Experts of a small language model: a variant of Muon for the experts.
Below are experts of layer 6 (counted from 0) of a mixture-of-experts language model. Rows are named router (the router's row for the expert) and show model dimensions 0-127. Each number is 500 + 25 x the weight over its row's rms, rounded and kept within 0 to 999. Numbers have three digits each.
After each expert's rows: a language model's description of what the expert responds to; "comes after" lists some tokens at least twice as common just before its tokens as in all text. This comes from a sample of Wikipedia text that the model never trained on. Tokens count by the router's weight.

# expert 29
router:509521512527489488468517494510543532512510473528468493531506493543485505536514499506486524526519470506487513471494488497512470519466493502487459520493508513505528535530503475508513525455458485521474513447498526479472518517480579512516522452510456530523475492507459504496436478515537496512524469478542515502466507508503475476507496509475540491485472548504512518494483550518525440493489
Description: Column header words and first pieces of cell entries in tables, such as Result, Source, Apps, FW, Candidate, % 2010, times.
comes after: " |", "|", "–", " No", " Set", "/"

# expert 0
router:476533542525507488490504494484528508500467489528522496527480471525470519502524530519462502486512454474484514487497454511517481502530455493495464535484524510543507558498522462483441525498498506529553534494515499485519511501522517529511520474488504507459485491515470454508507475521534508495497474494523498482467539511514436443508510527530466502473501527554467535471501509497500483473509
Description: The articles the and a after prepositions like of, in, to, plus lead bytes of Cyrillic, Japanese, Chinese and accented characters.
comes after: " of", " in", " to", " from", " on", " that"

# expert 26
router:490502534526477478463538476494545529482469485499501507527486470520475513527485500522517521489540467498518509477513494476553490511476500494480487497462523491519497493504522484483480541495477453512531508494510526522531530490464506482505522486477505498477503461507477511434524504518508497544532470480520534463460532566506470486540511549522480521482493524508557530503477518461523455486483
Description: Day numbers and years after month names or in, plus other numerals in stats, such as September 18, October 1995, century.
comes after: " in", ",", ":", " January", "–", " March"

# expert 36
router:482513491499510485488513518455509535511497540520513438516474501519476535501478483500493503505492473480493496473504479529510495539481486502492482526481551492494518499479512467487496499470480479521512481477511525489464533490510520485506533453528504579469459490515518499511510472533511490557541485506516480479469486538519474459556459552514537491488479501504504567451489491469509489488483
Description: Forms of be and have, and sentence adverbs, right after a subject, such as it is, He was born, had been, currently.
comes after: " It", ".", " it", ",", " He", " which"

# expert 25
router:479507545524527501496500488489525482505488517505519500531462447505482505483499504518441506472514501478492531470528499495523483509538471497461482513474517472540493525502507497490449523485485511542513512462491521505504527505527541552528543497502485526460504462462517450494498482521519509495522477513499530484482542502504467455533518490517488496474487517521481505480473481519555431445533
Description: Colons, pipes, dashes and arrows after field labels or names in taxonomy boxes, filmographies and lists, like Family:, Role |, →.
comes after: "\n", " ", ")", "\"", " Family", " Order"

# expert 19
router:518483515502567499465491503480514503472464508511517455508469478517480508550530496452488505471508502471507501466541512539496476522504491541477517496481501502528509505495474492481508478501461444499471516474529518485503508496476512558489509474514526535496476466493496447488487500511516469514532472526525525504470518548481473487509495505520534489514456490529537507466462555468541452502481
Description: Newlines ending lines, section heading markers like == and ===, and table rules, plus taxonomic name endings in classification boxes.
comes after: " =", ".", ")", "-", "==", " =="

# expert 18
router:470481488534523482484521483479494531472487552516519451544500493517435534507513515508490516517502487516506534490485492520500484493492488501488469483420507506507533453522497482518481539463516476511526458467494549486497532466479552539526487519485508544489489493487445464507493461559485516515501515504511474509487535509519523486537501535521522487473474507481495534505490481499519496478479
Description: Middle syllables of non-English personal and place names in sports tables and lists, such as ot in Gothenburg, Kar, Tak, Ros.
comes after: " K", " H", " G", " M", " F", " T"

# expert 38
router:481475490510545517485496479443515494443503531571526468522479477500493536497457507522504503480481489483521501480471475522525489507488455492489494493478518504518469529482506500481492530470503489496543489440484515524536506476535501526536538519493482538494461484445456479502482468518470488480551483522496512477471521529512493528525527518493519495469500500527555503485492504517539483481531
Description: Opening pieces of Latin-style or Romance words and names, such as con, ex, pre, trans, Al, Pro, including Portuguese names.
comes after: " the", "-", " of", ":", " a", " P"

# expert 27
router:489507530529512499485502503493514496481488526504495471561521450521489514503534517477504552465495487455488528457533494488505465504537449474490470475490537521504516515504523487493492533499458494521482501431503508515546511508498516565524513479504507507492455463489437486522479484554489537540497488526502511529502524519523469501509487490505480512472482551519534529520480481494478482496504
Description: Single capital letters or short capital pieces that begin proper names, often foreign places or surnames, such as Yerevan, Namibia, Qatar.
comes after: " |", "-", " the", ",", ":", " of"

# expert 24
router:457477512514494500483537475506544503506475486523481497506498509542462506493498521529499520480504476510494505466490443484538486492499478476456467509484506515560496550524498479496465495494499483535529489453512498531493514485489534534531540477469477504501512466492472479457505489495498519518494468492525533494481513489487496468534507529533522503510504532557513556467480504503531418461504
Description: Digits, dashes and times inside tables of scores, results, dates and statistics, such as boxing round times and tennis scores.
comes after: " |", "–", ";", ":", ".", "|"

# expert 34
router:492495501513478512516496480477515513496482514540538493493500465518448533526512495478474494464497481501506526471488486513554438526497482499502472539467525509521521506507529472488480497485505501546524503476503502479506498474532518485523520478509498503491513463498493487504505519515468472532509511483512488486440510494555489443525446535518491517457470508524554575469525534454530489501497
Description: Subject pronouns, modals and clause connectors before a verb, such as he, they, would, who, which, in explanatory prose.
comes after: ",", " that", ".", " The", " it", " which"

# expert 6
router:483498536491520463507515502487504499500529513498534478491523481511466481537472507497504515475517525476500504472526470520532487497483498509475455527472553487567522497513509472488518519468482477520522471403502500517472501491478486494561549473541488525488525467464439511527475502511466488541502491545526504478504523520495496476477481513518478511501473532523537504486480504491510469507497
Description: Short lowercase first pieces of split words, often verbs after to or and, such as f in fired, cr in crushed, acc.
comes after: " to", " and", " was", " \"", "-", " a"

# expert 20
router:487510527526556472483547481478522484479489491549497455487470473535477488508500497457488490467496508496519557490555517534510486530498492522457458489477503498515493522506505505474504482499459515548482522446538494507505523503472506505489501460515494511485504465453458473525485505523520493501539452525512486492509507514503456476512497489514482521518484555519555529510492517505530473470466
Description: Opening consonant pieces of lowercase words split into parts, often after the or a in species descriptions, such as t, b, cl, qu.
comes after: " the", " a", "-", " \"", " and", " of"

# expert 13
router:475503507478514512505536478453523512481502521512513501503521506576459520523519497486519518485509460537509515487489481468515484536479479467476486554497509477514539497510520506495506507467448513539480511433542523513492527481528543550512492499519489519471454470483497475472500479524522516507515473495522516454507514508496478499499464482505508502467454528492496495478505486525544450445510
Description: Pipe characters and semicolons at row starts and header cells of sports and results tables, before labels like Pos, Pld, GD, Result.
comes after: "\n", " ", " Team", " 1", ")", " 2"

# expert 22
router:502490507532479450453528507475516485500506509527514465499489469555490510493552503460492497524505491483486503481473486485523497513502497496492494544503484516521524488480526464455506513490510469522491489504536497490498533489503575562515572475497503498477493496487456479464459498515497511514540454505524523460476496510542505452498471518521516496488493529537561528481486497492498464511487
Description: Digits, letters and abbreviations inside parentheses, brackets, superscripts or formulas, such as (s), km^{2}, years like 1995, disambiguation.
comes after: " (", "(", "/", "–", "_{", "^{"

# expert 10
router:486483530498505440459533485499523488486513494534526523506451459520511535514473531526450526490512469449526479495516460495519494529494450489492498527483544494538497508502496487475515495478476475514498502505489524483459473464527482497510551473529491513496465486530463506480470500491511535506537455513524507487489539525543474527515496514513525491482459493517553506500488505505534509449540
Description: Adjectives and modifiers for public, military or governmental matters, usually after a or the, such as public, high, military, social, national.
comes after: " a", " the", " of", " and", " for", " an"

# expert 15
router:498457534493553512509491480478527495472527516482483459512472493525532518489487514502455555519528499478501492469531489508503450510543517489498492513456484490506546503472521508485489505501460465527486498487509512521443499494523510544517516504472512509458486493462459503446477470493505488525506497466537516516475494502463462513543508512520462498478449548512532504516513544527524499469522
Description: Line-initial dashes in infobox field lists like Discipline or NFL draft, plus compound hyphens and prefixes like dis, micro, tele.
comes after: "\n", " non", " co", " 1", " 2", " self"

# expert 7
router:460477529484512491505475478440537523486520522494520506534484500545473509499532508487488551524483495528521501488497470463515453536518488483493479540498489485539514482502564502461486536482445499520496480440548519493499491487512551537534541484522483524449497505484502461476513445491513493503526480472521522490494513497489491530519491499525502513456467520518489514502474502526499481487523
Description: Pipe characters starting or splitting rows in election and data tables, plus list dashes, semicolons and bullets in infobox-style lists.
comes after: "\n", " ", ")", "%", "″", " Born"

# expert 35
router:484531539521524501490546469496531520483479523512526501515493450528488525495473501485463531492504436509524527436488484490529471510528459472463486500458521498505488519494506513482425524475516525510526499504517511501539518503494530505540488473503498492465455480504489498476526455507517494532537482477521484516468515506516481491521499463507518514444484509525538545511472527489504506463531
Description: Nouns and name endings in proper names or topic phrases after the, such as Crown, Archipelago, River, Battle, Kingdom, York.
comes after: " the", " The", "The", " New", " United", "'s"

# expert 17
router:450496522536496473516497502472507484464501492530491493504470470524498507498527511467448541502496471470478504487484478513506472481511440493496472530497547490516515500533529490460481515465458499563501497450529519524535520478498534549543499492509475519498498465519489478483509480506505506525511484507536531489507550523502503507508508502563526544492476524524484525485502479464484436510486
Description: Pipes between number cells deep in stats and election tables, after figures like 0, 1,234 or percentages, plus ISBN and approximately.
comes after: " 0", " ", " 1", "%", "0", ")"

# expert 16
router:501457511497528508505498453478516523492483489505509471475467486553500504537518513487479526514499470511514499456514472466512493488523487520480500493498517511529511529506504475462485541456444497510481501469512512471486499514515504539512509461537522562501480459515493486465471500556533488554501457524537520471475510520497483499533493538528534508503449535514507506486469531471517444490508
Description: Line breaks and == heading markers in article structure, especially before new sections, table rows, list items and titles.
comes after: "\n", " |", ".", ")", "==", " =="

# expert 11
router:481495516522516491467495483480510511495484488531521512532454465512458518487486476486497520470531489482541515475535463523551474504493442509459517540495542507510507534510532445465501504494441521508501506525512509509512525443502493489514519497479469544456489442475468487499511506527476510528542461501525480473481504505513460501511479517540487508496466526520494532474480533527515505482520
Description: Articles and possessive determiners after prepositions that begin a noun phrase, such as the, a, his, their, its, several.
comes after: " of", " in", " with", " for", " to", " as"

# expert 21
router:447488491511513468501491505514556510496495489508467479523486481544493517511542507472475538486531477456493502486500485513492495498510507498499488500487479499510521496527552495466515486503484492493476490499530551487519489523482552560502558504476514526509463485495449462486505479502499516506547477472525492479497503543513465498505511538522494496491488535512556534446483519443494433501515
Description: Decimal points, digits, degree and prime signs, and opening brackets in coordinates, unit conversions and year ranges, like 25.329790°, (106 m).
comes after: ".", " /", " (", ":", "0", "N"